From a checkpoint of a small mixture-of-experts model trained on Wikipedia.
Size: 13 layers, vocabulary 4096, 8.01M parameters.
Experts: 64 SwiGLU neurons an expert, 4 picks a token, a sigmoid router.
Training: a variant of Muon for the experts, 515M tokens.
Below are experts of layer 10 (counted from 0) of a mixture-of-experts language model. Rows are named router (the router's row for the expert), gate (a neuron's input weights, with its number), up (a neuron's input weights, with its number) and show model dimensions 0-95. Each number is 50 + 15 x the weight over its row's rms, rounded and kept within 0 to 99.
Before each expert's rows: "gets" lists some tokens that make up at least twice as much of what it gets as of all text; "comes after" lists some tokens at least twice as common just before its tokens as in all text. This comes from a sample of Wikipedia text that the model never trained on. Tokens count by the router's weight.

# expert 6
gets: " ", "1", "0", "2", "9", "3"
comes after: " ", "1", " |", "2", "0", "9"
router:40 52 50 39 50 51 50 44 48 78 52 26 29 55 48 53 88 46 29 47 52 65 48 61 45 60 47 57 46 50 51 48 35 72 82 45 37 41 51 61 86 58 02 47 43 09 43 80 35 46 46 58 38 56 62 57 83 61 39 45 41 51 45 58 47 34 55 51 39 45 31 85 41 84 63 56 45 42 33 47 68 50 57 43 41 54 45 45 79 39 42 21 48 43 54 58
gate0:32 52 37 57 33 64 66 62 56 62 41 31 53 20 53 40 44 63 31 48 47 69 53 35 73 49 53 44 63 42 04 57 69 70 47 48 22 67 54 68 40 54 41 30 37 53 48 24 60 77 36 47 51 69 53 61 38 30 44 52 45 43 53 72 67 56 40 75 38 64 24 48 42 48 50 41 49 41 33 52 40 60 13 47 30 32 32 43 63 67 80 75 21 45 44 51
up0:69 36 68 57 59 55 40 61 50 38 34 76 28 26 41 45 63 43 55 44 60 86 59 41 83 29 64 78 79 37 73 77 38 43 15 48 37 48 60 67 59 44 64 47 53 45 47 66 35 53 53 43 49 51 53 49 35 55 72 28 36 34 52 26 47 53 42 56 33 51 50 37 45 67 64 31 67 52 40 19 74 51 55 34 67 34 53 72 59 75 50 44 70 53 69 45
gate1:26 58 20 33 64 39 36 16 54 63 55 42 50 53 45 66 55 48 11 66 74 83 70 41 29 59 43 55 59 35 36 48 53 31 68 64 54 44 41 65 21 62 66 61 57 48 51 72 50 67 30 60 59 33 56 58 91 47 67 56 53 31 64 68 61 54 62 65 56 59 47 54 66 21 37 37 69 52 46 53 24 56 27 52 54 52 33 44 32 51 35 31 55 38 50 54
up1:50 50 32 62 53 43 56 30 50 34 51 59 64 66 69 77 56 67 45 49 60 31 65 76 55 80 41 53 55 28 20 44 20 42 29 12 73 48 62 58 54 71 45 46 40 45 44 81 45 35 59 46 30 49 48 70 54 67 51 35 21 50 38 31 51 52 48 58 36 39 40 39 56 53 74 74 49 62 30 23 42 35 72 44 38 38 34 34 37 57 39 21 64 38 47 43
gate2:67 46 55 55 52 74 70 33 46 72 43 64 46 58 68 46 65 52 53 44 42 44 43 79 65 29 46 75 63 10 38 55 47 75 85 55 73 38 61 55 46 51 37 63 52 65 33 68 40 35 38 39 50 60 47 49 55 54 36 41 54 55 74 47 65 44 35 36 36 61 61 71 65 38 62 60 53 58 57 36 35 24 37 52 56 42 80 40 79 73 63 44 92 72 71 51
up2:59 34 25 45 65 77 57 61 54 57 37 60 57 73 57 35 47 48 37 44 41 25 46 62 58 75 29 53 67 40 57 67 40 65 45 51 79 50 53 74 66 26 37 67 49 66 54 64 31 48 38 53 42 53 45 71 45 37 64 42 56 71 48 42 50 46 72 55 48 49 51 76 66 66 86 48 68 69 36 48 67 22 48 43 26 34 73 56 55 74 74 65 91 64 42 60
gate3:38 74 43 68 62 47 32 64 51 38 59 66 53 70 61 32 48 50 21 45 43 29 36 48 63 46 29 63 60 36 59 53 40 65 44 46 64 84 47 22 56 51 47 34 49 87 32 43 70 51 55 48 33 37 41 59 40 57 54 58 85 68 61 78 22 17 56 75 60 68 71 56 32 38 54 45 53 36 32 51 51 66 54 46 33 30 64 72 55 71 59 47 57 58 33 68
up3:41 77 47 27 55 50 62 13 53 46 52 41 75 46 53 48 73 61 52 76 41 29 67 41 29 45 51 64 54 32 34 63 46 55 51 75 34 36 22 40 46 36 82 43 53 38 75 31 36 54 62 46 68 57 72 50 40 35 74 64 53 35 65 60 53 75 39 63 47 41 47 46 69 20 56 42 61 40 43 61 58 35 64 26 15 43 35 43 58 61 59 77 34 68 44 57
gate4:65 67 54 44 46 54 30 96 52 62 59 68 65 63 61 27 78 65 42 42 58 34 68 40 54 29 59 71 47 30 43 49 26 89 51 61 34 73 45 38 40 56 42 45 63 31 64 57 40 14 47 45 53 25 72 37 60 63 24 34 54 77 37 46 54 45 44 59 71 50 65 58 37 57 52 37 41 48 43 56 38 54 63 61 49 35 57 18 60 56 77 56 51 59 68 66
up4:47 63 50 63 63 56 20 69 70 53 39 44 56 67 43 69 84 60 41 26 46 32 54 71 27 40 49 54 69 58 66 44 13 63 28 56 78 71 49 43 66 60 50 36 57 65 73 41 69 23 50 48 39 66 56 23 17 39 54 39 34 48 61 67 65 62 52 24 58 35 48 48 46 59 65 65 59 35 68 38 56 69 44 41 33 48 85 51 47 58 37 60 51 38 64 62

# expert 2
gets: " F", " C", " S", " B", " R", " M"
comes after: "\n", " (", "-", " \"", ":", "=="
router:35 37 65 51 51 48 46 33 47 71 32 57 49 36 79 54 66 34 46 60 47 63 72 36 32 49 70 59 45 57 48 54 22 52 74 51 56 39 70 77 78 51 52 38 52 41 33 76 54 56 34 32 43 60 37 52 68 64 23 46 48 38 45 40 65 69 42 33 71 38 78 65 23 65 54 23 55 21 46 47 61 54 74 35 62 62 66 28 68 41 85 45 46 35 50 69
gate0:54 62 63 44 61 49 24 47 40 51 32 62 55 35 56 58 56 30 18 45 28 25 78 45 59 41 60 70 61 30 72 65 59 49 47 47 56 24 40 49 44 22 44 33 70 31 54 41 60 52 45 49 59 26 33 85 45 54 42 43 55 35 76 72 30 51 52 64 81 50 72 87 32 37 54 47 53 46 47 46 37 81 69 51 37 43 49 40 57 33 49 39 75 48 39 68
up0:57 29 49 47 72 34 43 48 56 50 53 49 40 39 37 42 39 57 26 22 47 38 49 99 55 50 54 19 54 26 58 37 66 41 55 54 65 76 38 66 34 52 56 33 60 32 58 34 57 57 53 78 62 55 55 52 64 49 63 45 49 38 60 79 61 50 38 52 71 43 74 29 08 40 68 37 31 53 51 41 43 51 45 33 58 26 55 40 60 72 37 33 71 34 67 63
gate1:51 60 51 94 57 33 48 64 66 62 28 89 68 71 63 45 51 58 57 71 46 45 77 59 77 72 69 42 62 56 29 79 37 27 62 38 52 55 45 38 48 54 29 42 37 41 65 74 52 69 33 59 40 68 44 62 37 61 53 54 45 47 65 42 43 52 28 54 63 42 65 52 40 51 51 83 34 50 50 76 43 66 46 44 50 52 54 54 75 84 70 55 69 66 53 37
up1:56 41 73 63 70 74 56 64 80 48 49 86 59 62 55 58 56 75 41 80 26 53 54 43 62 56 47 80 66 31 62 61 40 40 58 46 36 44 54 32 56 60 30 45 59 49 70 30 21 46 69 27 28 67 55 56 45 48 65 40 60 38 33 60 49 50 47 51 37 36 68 43 25 42 48 29 46 29 69 39 61 49 44 53 93 60 50 48 62 32 46 69 48 52 81 64
gate2:41 54 49 21 76 69 55 27 29 40 38 41 52 31 41 36 58 29 45 33 43 49 57 45 60 52 48 42 55 66 27 33 37 73 33 52 24 49 55 58 42 45 56 41 73 47 32 60 31 66 24 55 34 53 19 68 63 54 19 94 49 52 47 45 79 59 51 38 70 53 51 56 44 45 47 42 60 28 39 32 79 65 17 73 49 54 54 46 32 44 66 65 41 65 53 65
up2:27 79 23 73 57 33 51 48 60 56 65 46 75 43 50 53 47 32 44 64 52 87 47 62 50 46 36 21 55 48 55 79 58 39 31 41 55 67 40 64 43 48 31 56 59 46 54 56 42 79 58 45 64 52 63 39 56 25 35 26 18 28 62 38 61 60 34 77 57 54 57 35 32 25 51 46 61 55 20 60 65 75 38 69 41 43 51 77 41 31 53 62 56 34 45 62
gate3:11 58 49 40 69 65 48 40 60 60 54 62 18 36 32 21 71 35 45 55 83 46 42 42 46 47 62 37 38 27 85 34 64 63 65 57 19 55 63 77 66 46 63 21 56 33 45 55 62 62 43 43 55 49 38 54 36 39 37 39 64 42 53 61 40 75 43 40 57 53 48 33 66 54 69 44 68 45 22 35 40 47 34 61 62 52 67 39 53 53 62 57 75 29 71 68
up3:55 42 45 24 56 70 65 42 83 50 51 60 47 44 54 50 73 69 36 58 65 56 50 46 33 48 06 39 69 69 63 31 65 42 57 58 46 38 60 32 45 70 41 35 47 62 78 28 53 43 45 85 54 49 57 47 53 24 46 48 44 73 42 33 66 50 57 44 17 65 51 33 22 36 37 25 59 54 53 70 59 68 55 47 57 64 30 52 31 52 58 47 13 31 52 59
gate4:34 44 59 35 50 47 36 59 57 50 53 66 33 61 23 86 56 68 39 59 80 65 63 18 55 39 74 22 33 39 88 40 23 55 52 48 64 41 64 64 55 49 36 63 34 32 53 55 23 49 43 34 31 72 74 58 20 78 52 55 56 59 48 34 48 63 58 25 50 67 42 53 62 58 72 44 62 41 44 44 59 75 38 30 58 34 45 44 71 48 51 51 44 40 45 39
up4:64 20 47 78 59 56 66 41 47 43 25 48 41 07 41 52 61 48 33 53 52 33 68 47 71 51 61 75 51 69 40 50 79 66 29 78 52 53 40 71 45 33 66 40 71 64 24 57 37 32 44 58 50 34 48 44 71 84 35 55 51 65 30 58 51 59 17 43 59 44 45 50 40 43 63 55 42 52 27 62 56 53 39 60 43 34 35 72 56 59 69 74 58 57 69 67

# expert 0
gets: "1", " ", "2", "0", "9", "3"
comes after: " ", "1", "2", "0", "9", "3"
router:36 56 54 42 53 61 53 39 56 55 54 14 33 46 48 47 78 46 46 58 68 54 70 66 56 48 47 49 44 53 42 40 45 64 80 40 32 49 60 60 67 47 07 36 29 06 50 73 51 44 58 51 49 46 60 63 73 60 22 46 42 36 54 45 67 30 45 59 40 50 40 82 32 85 57 70 41 45 33 47 80 52 55 56 32 65 51 47 73 48 43 14 38 54 44 60
gate0:62 66 55 43 27 40 70 49 73 46 30 44 72 58 56 55 63 28 43 37 75 53 67 58 55 73 51 59 37 64 47 46 57 64 42 24 60 58 70 32 80 57 32 36 36 32 50 63 28 38 55 65 36 72 71 49 43 64 48 35 49 60 79 45 78 51 11 55 59 28 65 45 76 64 58 61 35 34 40 42 40 51 44 67 46 76 41 40 75 52 37 56 57 85 47 57
up0:18 65 27 67 48 56 48 68 58 72 41 56 32 53 45 34 38 45 26 49 37 16 54 70 30 80 32 56 35 58 65 48 49 43 43 55 51 68 60 40 61 58 35 41 45 72 62 48 26 70 36 44 68 85 28 60 34 63 49 72 49 56 46 44 75 55 36 55 63 36 25 54 41 77 52 55 33 23 17 38 47 28 40 50 49 65 34 70 43 51 42 54 46 67 45 34
gate1:48 49 56 46 48 13 57 62 36 44 37 39 04 48 48 53 68 53 55 44 57 69 55 51 58 45 17 44 42 59 70 78 47 11 46 39 52 75 70 54 29 62 52 46 52 41 50 73 49 48 67 31 32 42 72 51 66 29 44 47 80 45 60 36 59 35 41 56 74 52 37 54 55 39 48 56 40 59 66 78 82 43 27 66 50 71 35 47 68 38 42 49 71 35 55 41
up1:41 46 15 32 39 39 51 54 49 55 57 44 64 53 32 43 29 55 66 48 36 41 35 55 24 74 55 46 51 66 34 56 35 85 63 62 62 49 19 48 52 37 64 42 65 24 33 23 47 45 47 76 62 52 51 74 30 38 49 69 32 33 51 57 55 51 53 70 41 35 72 71 35 52 47 42 56 34 41 51 32 52 30 85 22 55 66 55 27 45 40 67 75 58 36 29
gate2:34 54 79 63 52 41 84 27 46 43 60 38 42 43 54 71 48 56 60 50 41 55 53 46 30 48 50 26 70 47 70 56 28 54 47 31 64 41 43 39 38 46 26 74 44 38 69 38 20 18 59 23 35 78 77 36 58 55 41 53 18 27 76 61 51 44 56 46 31 46 56 63 53 61 66 62 49 39 34 56 29 54 47 58 59 64 92 46 52 48 30 51 47 58 40 68
up2:56 57 56 62 34 47 49 59 61 45 62 58 77 26 62 41 53 66 17 54 27 67 61 43 39 47 56 77 36 62 49 26 52 41 79 81 50 43 46 15 37 49 30 52 51 29 60 30 51 56 44 30 55 46 52 37 26 31 61 50 40 73 90 51 57 52 44 50 25 34 35 69 66 49 55 61 53 42 52 44 50 52 57 54 75 78 96 47 53 55 54 48 47 63 69 47
gate3:42 47 32 26 58 58 50 61 56 53 42 53 33 56 63 51 46 56 60 52 74 54 80 53 44 46 60 58 60 36 56 55 30 85 46 62 43 61 52 60 66 76 38 38 68 56 56 42 48 69 83 43 58 64 43 38 52 43 60 84 29 41 17 54 78 45 51 34 36 43 71 32 61 84 69 69 36 48 49 42 34 49 28 82 20 62 62 44 59 50 35 51 28 53 70 67
up3:79 20 53 21 82 31 47 71 40 57 37 48 53 65 19 64 39 24 82 35 44 42 64 53 42 55 53 67 19 51 61 58 67 69 51 31 51 63 64 65 66 49 20 26 55 33 31 61 44 45 50 59 52 44 50 58 35 69 59 63 58 59 53 47 66 34 57 54 69 36 38 37 59 53 76 37 45 47 53 50 49 54 56 67 48 58 19 67 47 85 70 46 53 37 49 35
gate4:39 75 74 65 20 46 49 77 67 48 49 14 48 41 31 40 79 42 47 57 50 66 66 34 60 76 72 49 36 80 55 51 45 49 61 42 50 43 38 45 68 49 60 36 64 44 42 52 32 63 44 59 61 50 61 42 67 44 52 38 45 37 53 75 56 35 46 63 55 36 43 59 43 77 46 63 70 39 50 35 78 55 66 42 33 46 56 37 58 75 70 21 55 45 39 99
up4:65 68 69 60 17 52 54 61 53 43 55 61 48 38 52 30 56 53 67 66 33 65 87 65 33 66 51 43 45 45 61 60 39 46 47 23 41 33 38 43 53 82 46 49 24 25 30 73 31 60 42 72 25 40 64 34 42 53 48 49 41 56 43 40 75 70 52 54 42 41 26 40 48 43 57 46 77 52 49 51 56 39 49 45 26 74 79 81 72 62 53 51 73 67 70 66

# expert 12
gets: "\n", " |", ".", ")", ";", "%"
comes after: "\n", " |", ")", ".", "%", "=="
router:41 49 88 28 56 54 53 47 55 70 57 42 57 47 77 50 91 58 00 38 82 71 35 37 45 66 38 45 67 42 51 45 52 49 37 56 65 37 68 55 57 53 46 49 42 44 46 49 60 57 53 39 41 84 65 54 50 61 40 58 43 41 67 52 85 37 42 55 79 25 53 44 60 58 21 37 51 42 35 42 48 59 66 39 46 65 49 31 60 45 82 57 41 49 56 56
gate15:55 13 92 40 46 29 37 38 50 60 60 73 53 50 34 36 50 18 59 70 78 44 67 81 29 22 44 68 52 39 64 59 64 32 42 40 61 60 58 69 67 44 53 60 40 52 69 53 52 71 80 38 59 46 39 55 33 53 82 78 38 42 49 32 49 54 50 65 50 55 55 54 50 61 64 37 55 65 44 53 57 54 53 66 31 54 80 46 54 57 42 66 35 44 75 65
up15:65 36 69 56 56 43 18 41 49 56 45 50 28 60 52 51 63 59 77 36 44 51 44 41 66 55 40 54 34 51 53 44 70 71 77 80 65 47 42 28 63 78 63 30 42 42 45 70 65 52 47 70 40 28 46 29 69 40 32 43 45 34 64 75 61 42 63 37 51 38 45 42 37 75 71 45 76 79 85 45 41 54 60 67 38 82 50 62 44 63 41 55 24 62 48 33
gate16:49 28 48 28 69 46 68 50 59 66 72 51 14 54 61 54 62 76 46 61 52 53 65 63 69 48 46 44 44 38 58 58 48 23 50 17 53 58 61 59 61 48 50 50 49 44 59 51 82 34 30 33 61 76 60 70 52 61 82 27 26 30 59 53 25 53 35 44 71 23 52 39 77 64 52 42 54 56 72 49 66 60 32 46 66 45 46 43 57 67 81 26 50 38 32 58
up16:64 55 61 22 45 61 37 84 57 65 65 43 39 59 44 65 62 12 47 32 45 28 58 92 26 61 59 63 36 64 60 34 40 56 62 56 46 34 47 61 49 39 53 27 42 79 32 38 49 61 58 27 45 65 56 45 24 30 65 56 47 69 13 59 44 19 39 46 49 65 41 54 43 65 33 28 42 38 32 72 32 62 39 56 51 39 40 53 52 45 35 54 58 40 38 60
gate17:43 63 67 50 64 70 30 44 54 77 47 28 66 74 86 43 46 48 39 39 40 46 42 67 22 41 23 64 61 35 52 25 63 60 67 31 62 44 80 60 51 43 31 41 48 30 38 63 45 63 33 35 36 65 55 38 39 45 43 45 62 44 44 50 31 69 45 28 27 32 25 40 72 52 55 43 47 72 46 79 46 27 57 51 48 40 82 36 78 56 48 50 62 64 56 40
up17:64 59 53 36 47 33 29 50 37 68 55 44 41 86 44 32 44 27 57 46 41 57 76 23 43 53 53 79 65 60 59 53 39 70 52 37 64 70 20 46 43 67 45 50 22 43 55 60 32 85 56 51 83 62 46 59 46 52 50 34 66 42 37 56 56 33 50 30 49 32 54 51 57 64 34 36 51 36 22 41 22 52 36 62 18 72 69 51 60 28 68 66 48 44 39 35
gate18:62 70 50 50 56 51 55 38 23 68 53 19 66 73 50 41 75 37 47 49 46 61 64 54 29 58 42 67 70 26 69 63 67 58 44 61 70 37 52 66 34 65 61 65 53 62 36 43 45 53 45 74 42 72 53 43 70 38 31 63 43 62 53 53 54 76 43 86 88 52 37 44 42 39 55 25 18 59 48 40 65 69 43 43 56 44 90 21 62 58 55 55 41 49 44 62
up18:24 48 88 42 53 40 48 32 14 33 46 54 16 39 56 43 28 66 48 51 52 64 43 64 20 45 60 44 59 55 52 57 55 42 61 47 52 43 50 30 93 54 52 48 31 29 53 56 49 54 52 58 42 26 51 70 29 71 40 46 42 43 66 43 38 37 77 50 72 34 58 14 59 73 51 77 43 30 45 63 47 37 46 51 28 49 33 32 32 46 44 72 58 68 45 55
gate19:42 75 48 45 61 73 54 57 60 42 42 63 38 52 52 40 57 40 70 32 63 71 51 28 41 85 44 92 66 57 62 39 51 62 31 51 46 74 46 27 74 44 41 63 52 42 55 39 36 43 37 44 43 50 72 76 30 65 43 77 66 32 32 55 64 92 76 38 57 57 54 71 46 62 67 49 46 33 45 34 49 60 60 49 66 71 70 36 42 53 50 74 44 56 60 74
up19:45 59 44 28 56 77 42 48 40 50 45 60 39 41 73 33 66 25 50 60 63 50 68 52 43 67 38 55 50 70 36 51 44 79 56 43 52 57 36 24 57 26 50 58 57 62 59 44 39 62 87 31 36 40 55 60 72 76 30 55 60 48 59 64 60 64 45 48 67 52 45 71 50 84 67 74 83 21 47 35 52 83 55 41 65 54 36 38 34 43 67 39 44 77 56 72

# expert 22
gets: "\n", " (", "==", " N", " \"", "==="
comes after: "\n", "==", ".", " the", " (", "==="
router:48 43 77 68 51 60 29 35 49 54 43 30 55 21 64 35 75 64 46 49 53 66 55 33 43 46 61 44 58 47 44 37 61 27 58 58 44 51 64 57 59 31 17 52 48 38 36 82 41 42 42 39 41 90 44 51 78 50 24 44 66 67 66 62 44 23 48 42 60 23 66 46 28 39 41 46 57 47 39 65 43 66 48 31 44 84 55 28 54 64 75 38 19 42 47 65
gate15:20 70 42 38 27 42 66 34 58 57 33 60 57 30 64 34 41 48 42 34 33 78 52 28 28 52 33 42 36 60 66 64 69 27 62 77 34 69 63 60 83 50 41 24 56 46 25 50 36 44 31 58 45 55 43 47 45 66 42 50 69 45 38 53 27 33 56 35 66 33 46 52 49 51 47 49 57 64 73 57 73 47 40 48 39 86 57 41 39 85 71 51 64 63 66 57
up15:71 19 61 35 15 39 71 46 66 38 75 55 16 22 46 57 44 40 55 60 65 39 61 42 47 35 42 31 37 56 57 46 54 53 68 42 46 50 46 59 36 42 32 59 58 65 46 51 62 41 57 43 83 23 32 16 55 77 37 43 50 36 70 44 48 50 55 55 54 61 45 39 48 46 69 47 49 23 46 46 33 36 68 41 74 36 79 22 36 56 54 36 63 73 71 58
gate16:50 25 57 59 49 27 68 59 72 56 52 52 29 68 33 57 37 63 49 62 76 58 47 55 37 51 73 69 60 44 39 42 38 80 29 47 52 46 69 41 78 56 25 31 78 30 35 57 43 31 53 27 33 62 52 76 24 43 42 67 52 59 46 71 59 69 63 43 47 42 35 66 26 54 80 37 63 52 33 54 40 41 19 58 51 59 42 28 59 69 73 35 60 44 36 49
up16:51 55 49 31 59 58 65 53 57 44 55 52 55 49 45 19 66 04 44 78 45 46 68 54 65 47 50 57 33 21 38 52 44 54 51 45 74 59 38 47 50 19 18 54 46 44 70 35 40 55 63 48 43 21 39 44 45 50 50 53 36 57 28 21 60 56 55 55 42 66 25 61 80 44 41 29 66 62 47 24 50 38 50 14 35 18 41 49 52 35 48 24 45 48 74 57
gate17:61 21 68 38 56 40 13 42 50 66 58 66 52 47 71 18 50 63 53 76 34 46 64 48 65 47 66 57 41 53 55 53 67 56 55 51 35 81 70 72 55 47 27 38 46 49 30 59 64 58 52 56 46 84 42 32 69 14 59 34 43 41 65 56 42 40 69 37 26 38 43 67 31 23 67 53 64 34 38 51 43 63 67 50 41 63 40 46 67 71 63 63 52 38 24 42
up17:62 43 67 66 59 47 68 67 76 63 63 49 68 48 76 36 50 38 59 42 25 44 48 61 29 60 42 35 24 33 32 73 53 47 36 63 49 21 26 32 51 50 39 27 43 51 63 42 61 47 29 57 62 67 81 53 57 38 48 40 29 59 71 64 74 54 47 53 58 64 50 51 31 33 62 60 59 44 57 68 49 44 90 45 62 48 36 31 46 21 32 63 89 49 43 59
gate18:30 29 69 60 28 40 44 36 19 37 59 47 53 01 39 49 41 82 59 42 75 55 67 25 29 52 56 35 52 52 47 47 58 61 56 49 43 44 59 59 54 34 65 50 53 63 32 60 73 22 71 37 50 36 44 58 72 57 50 46 64 40 65 33 84 34 55 43 70 64 66 62 38 19 71 59 53 57 49 37 58 40 70 47 53 47 52 54 93 62 42 50 58 50 56 49
up18:39 60 51 44 44 86 54 54 38 66 65 42 45 72 37 34 69 41 54 22 68 52 43 37 50 37 62 43 19 48 50 57 59 69 37 66 59 66 67 65 39 61 54 44 53 98 65 50 43 67 70 42 72 52 52 39 45 39 41 41 48 44 42 72 75 44 38 24 44 67 50 72 48 35 58 47 47 44 50 77 26 23 50 67 49 49 23 29 39 46 41 45 37 12 31 49
gate19:67 70 31 69 45 71 32 73 70 67 61 19 52 45 66 49 48 72 38 78 54 51 74 50 62 51 42 37 52 51 58 53 50 38 68 55 28 61 69 71 64 62 23 20 56 90 66 49 42 59 41 17 73 28 43 39 58 67 47 38 54 64 69 40 84 34 52 40 55 68 41 50 44 40 52 34 56 55 53 29 46 56 58 32 35 32 52 34 44 66 40 55 37 50 39 44
up19:47 21 54 56 61 66 44 37 46 48 57 85 43 46 26 30 52 57 47 61 55 69 16 59 61 47 40 62 66 74 61 37 40 30 59 25 37 46 53 61 48 59 51 54 52 33 47 42 45 41 19 44 46 57 29 46 54 52 85 77 40 42 60 64 43 54 70 51 10 56 74 63 59 32 18 32 68 32 67 16 52 61 45 57 55 45 41 52 68 61 61 36 47 54 64 31

# expert 9
gets: " |", " the", "|", ".", "-", "\n"
comes after: "\n", ")", "'", "%", " for", " as"
router:49 47 83 39 48 70 53 41 79 47 52 22 49 55 63 41 73 60 02 50 46 44 31 33 35 73 38 27 39 29 58 34 50 38 50 49 53 53 58 43 57 51 55 45 36 25 54 60 53 54 48 35 42 79 26 53 42 66 40 58 62 28 47 44 50 15 57 79 82 46 71 67 62 60 38 32 46 52 35 63 67 45 45 55 36 73 57 37 73 64 64 43 58 43 43 66
gate15:35 41 67 36 54 64 52 30 58 49 19 27 59 51 78 78 30 57 40 52 40 60 53 39 66 45 46 36 66 41 53 51 26 30 50 46 44 35 53 75 73 41 53 57 16 53 25 70 63 50 44 53 43 64 41 51 40 65 45 90 61 23 51 57 32 26 74 78 57 72 61 47 19 61 45 53 42 58 55 51 61 39 29 43 56 69 70 25 45 60 68 50 67 53 43 53
up15:84 59 51 41 54 34 09 79 57 33 44 55 41 58 63 75 74 54 10 53 39 19 51 53 28 50 54 67 31 60 44 40 80 32 53 48 43 47 63 46 48 44 38 60 46 62 68 56 32 50 72 36 75 28 52 73 43 67 30 36 60 55 50 53 56 58 56 60 49 34 58 41 47 46 36 64 46 48 51 77 45 50 53 52 48 35 28 49 53 54 49 30 24 22 66 20
gate16:66 55 47 41 73 75 67 51 33 51 53 29 71 53 64 53 56 69 17 44 44 33 48 49 47 21 48 41 47 41 48 36 54 49 38 70 30 38 60 63 33 73 44 66 35 55 36 41 62 65 40 51 56 29 28 41 59 62 56 46 83 50 65 55 68 19 49 78 61 54 38 50 37 78 60 56 47 44 47 39 70 49 41 70 47 70 87 92 50 61 48 30 64 48 68 51
up16:32 37 55 46 86 55 37 41 50 29 68 76 46 61 45 59 59 45 49 69 55 42 42 43 47 49 44 51 78 51 66 59 47 81 46 51 60 53 53 68 37 57 55 55 58 48 24 51 62 62 56 40 47 89 67 50 42 48 61 42 47 41 09 31 21 60 52 22 61 42 68 52 50 49 46 95 39 38 33 48 46 56 36 52 74 27 37 13 70 44 42 65 49 51 48 70
gate17:72 47 69 55 51 45 73 34 68 67 28 45 39 45 71 51 62 86 47 77 54 79 53 17 53 63 34 57 83 68 64 40 66 78 40 51 57 44 36 47 54 57 55 56 45 53 44 61 52 61 24 29 54 65 46 50 69 42 67 36 53 50 67 63 60 62 75 51 58 57 45 62 32 54 53 47 60 38 37 30 94 26 24 66 37 76 51 70 52 44 52 47 36 52 53 49
up17:44 50 45 63 70 66 71 25 78 71 60 32 40 60 57 48 46 82 44 65 49 50 59 28 58 65 64 44 46 49 28 16 43 71 38 62 65 20 25 62 21 57 61 65 54 58 29 56 38 42 42 33 34 78 11 63 45 54 35 48 50 66 46 69 42 45 64 63 63 63 24 36 40 64 38 44 60 67 44 64 64 44 33 64 57 53 56 55 32 68 33 53 49 35 38 57
gate18:53 33 77 47 32 51 76 47 73 68 70 40 71 65 57 52 67 53 32 63 69 84 70 37 51 72 28 51 33 83 51 71 60 52 42 76 63 28 36 66 39 82 36 42 47 52 64 52 54 50 42 30 45 56 34 53 32 45 62 42 54 58 48 52 54 21 60 26 49 69 66 59 43 60 76 39 33 49 58 61 66 64 43 55 42 61 60 26 54 60 44 27 67 71 67 59
up18:77 57 24 50 58 49 46 70 30 57 43 74 58 76 86 68 25 62 62 76 39 21 41 46 44 42 33 37 66 41 23 57 30 61 47 40 90 59 54 39 42 38 55 37 67 24 42 70 59 37 44 68 48 61 32 52 43 57 55 47 65 37 50 66 43 55 63 73 52 35 54 76 34 47 50 56 60 39 50 68 63 47 22 58 44 58 61 67 32 44 71 63 41 57 53 28
gate19:41 19 64 56 41 29 59 30 41 67 50 75 34 62 75 48 67 37 39 37 58 55 51 62 17 48 33 30 50 60 57 51 44 71 67 38 29 52 43 58 53 51 54 54 32 67 54 47 48 37 50 42 63 57 53 53 33 42 42 39 63 35 50 71 45 23 71 57 75 68 68 39 24 79 84 58 56 51 71 52 32 81 55 67 48 35 31 72 50 68 55 49 60 82 66 44
up19:66 25 62 56 36 53 40 68 69 35 42 40 58 56 48 64 62 50 47 50 64 55 49 56 62 46 72 73 49 29 68 38 45 58 38 60 42 51 60 25 65 48 41 41 71 37 36 39 35 40 66 65 56 44 48 34 53 54 66 43 56 19 83 29 57 59 44 64 28 94 28 40 64 53 47 92 42 74 54 84 41 34 54 42 38 49 23 52 78 62 43 70 57 55 52 49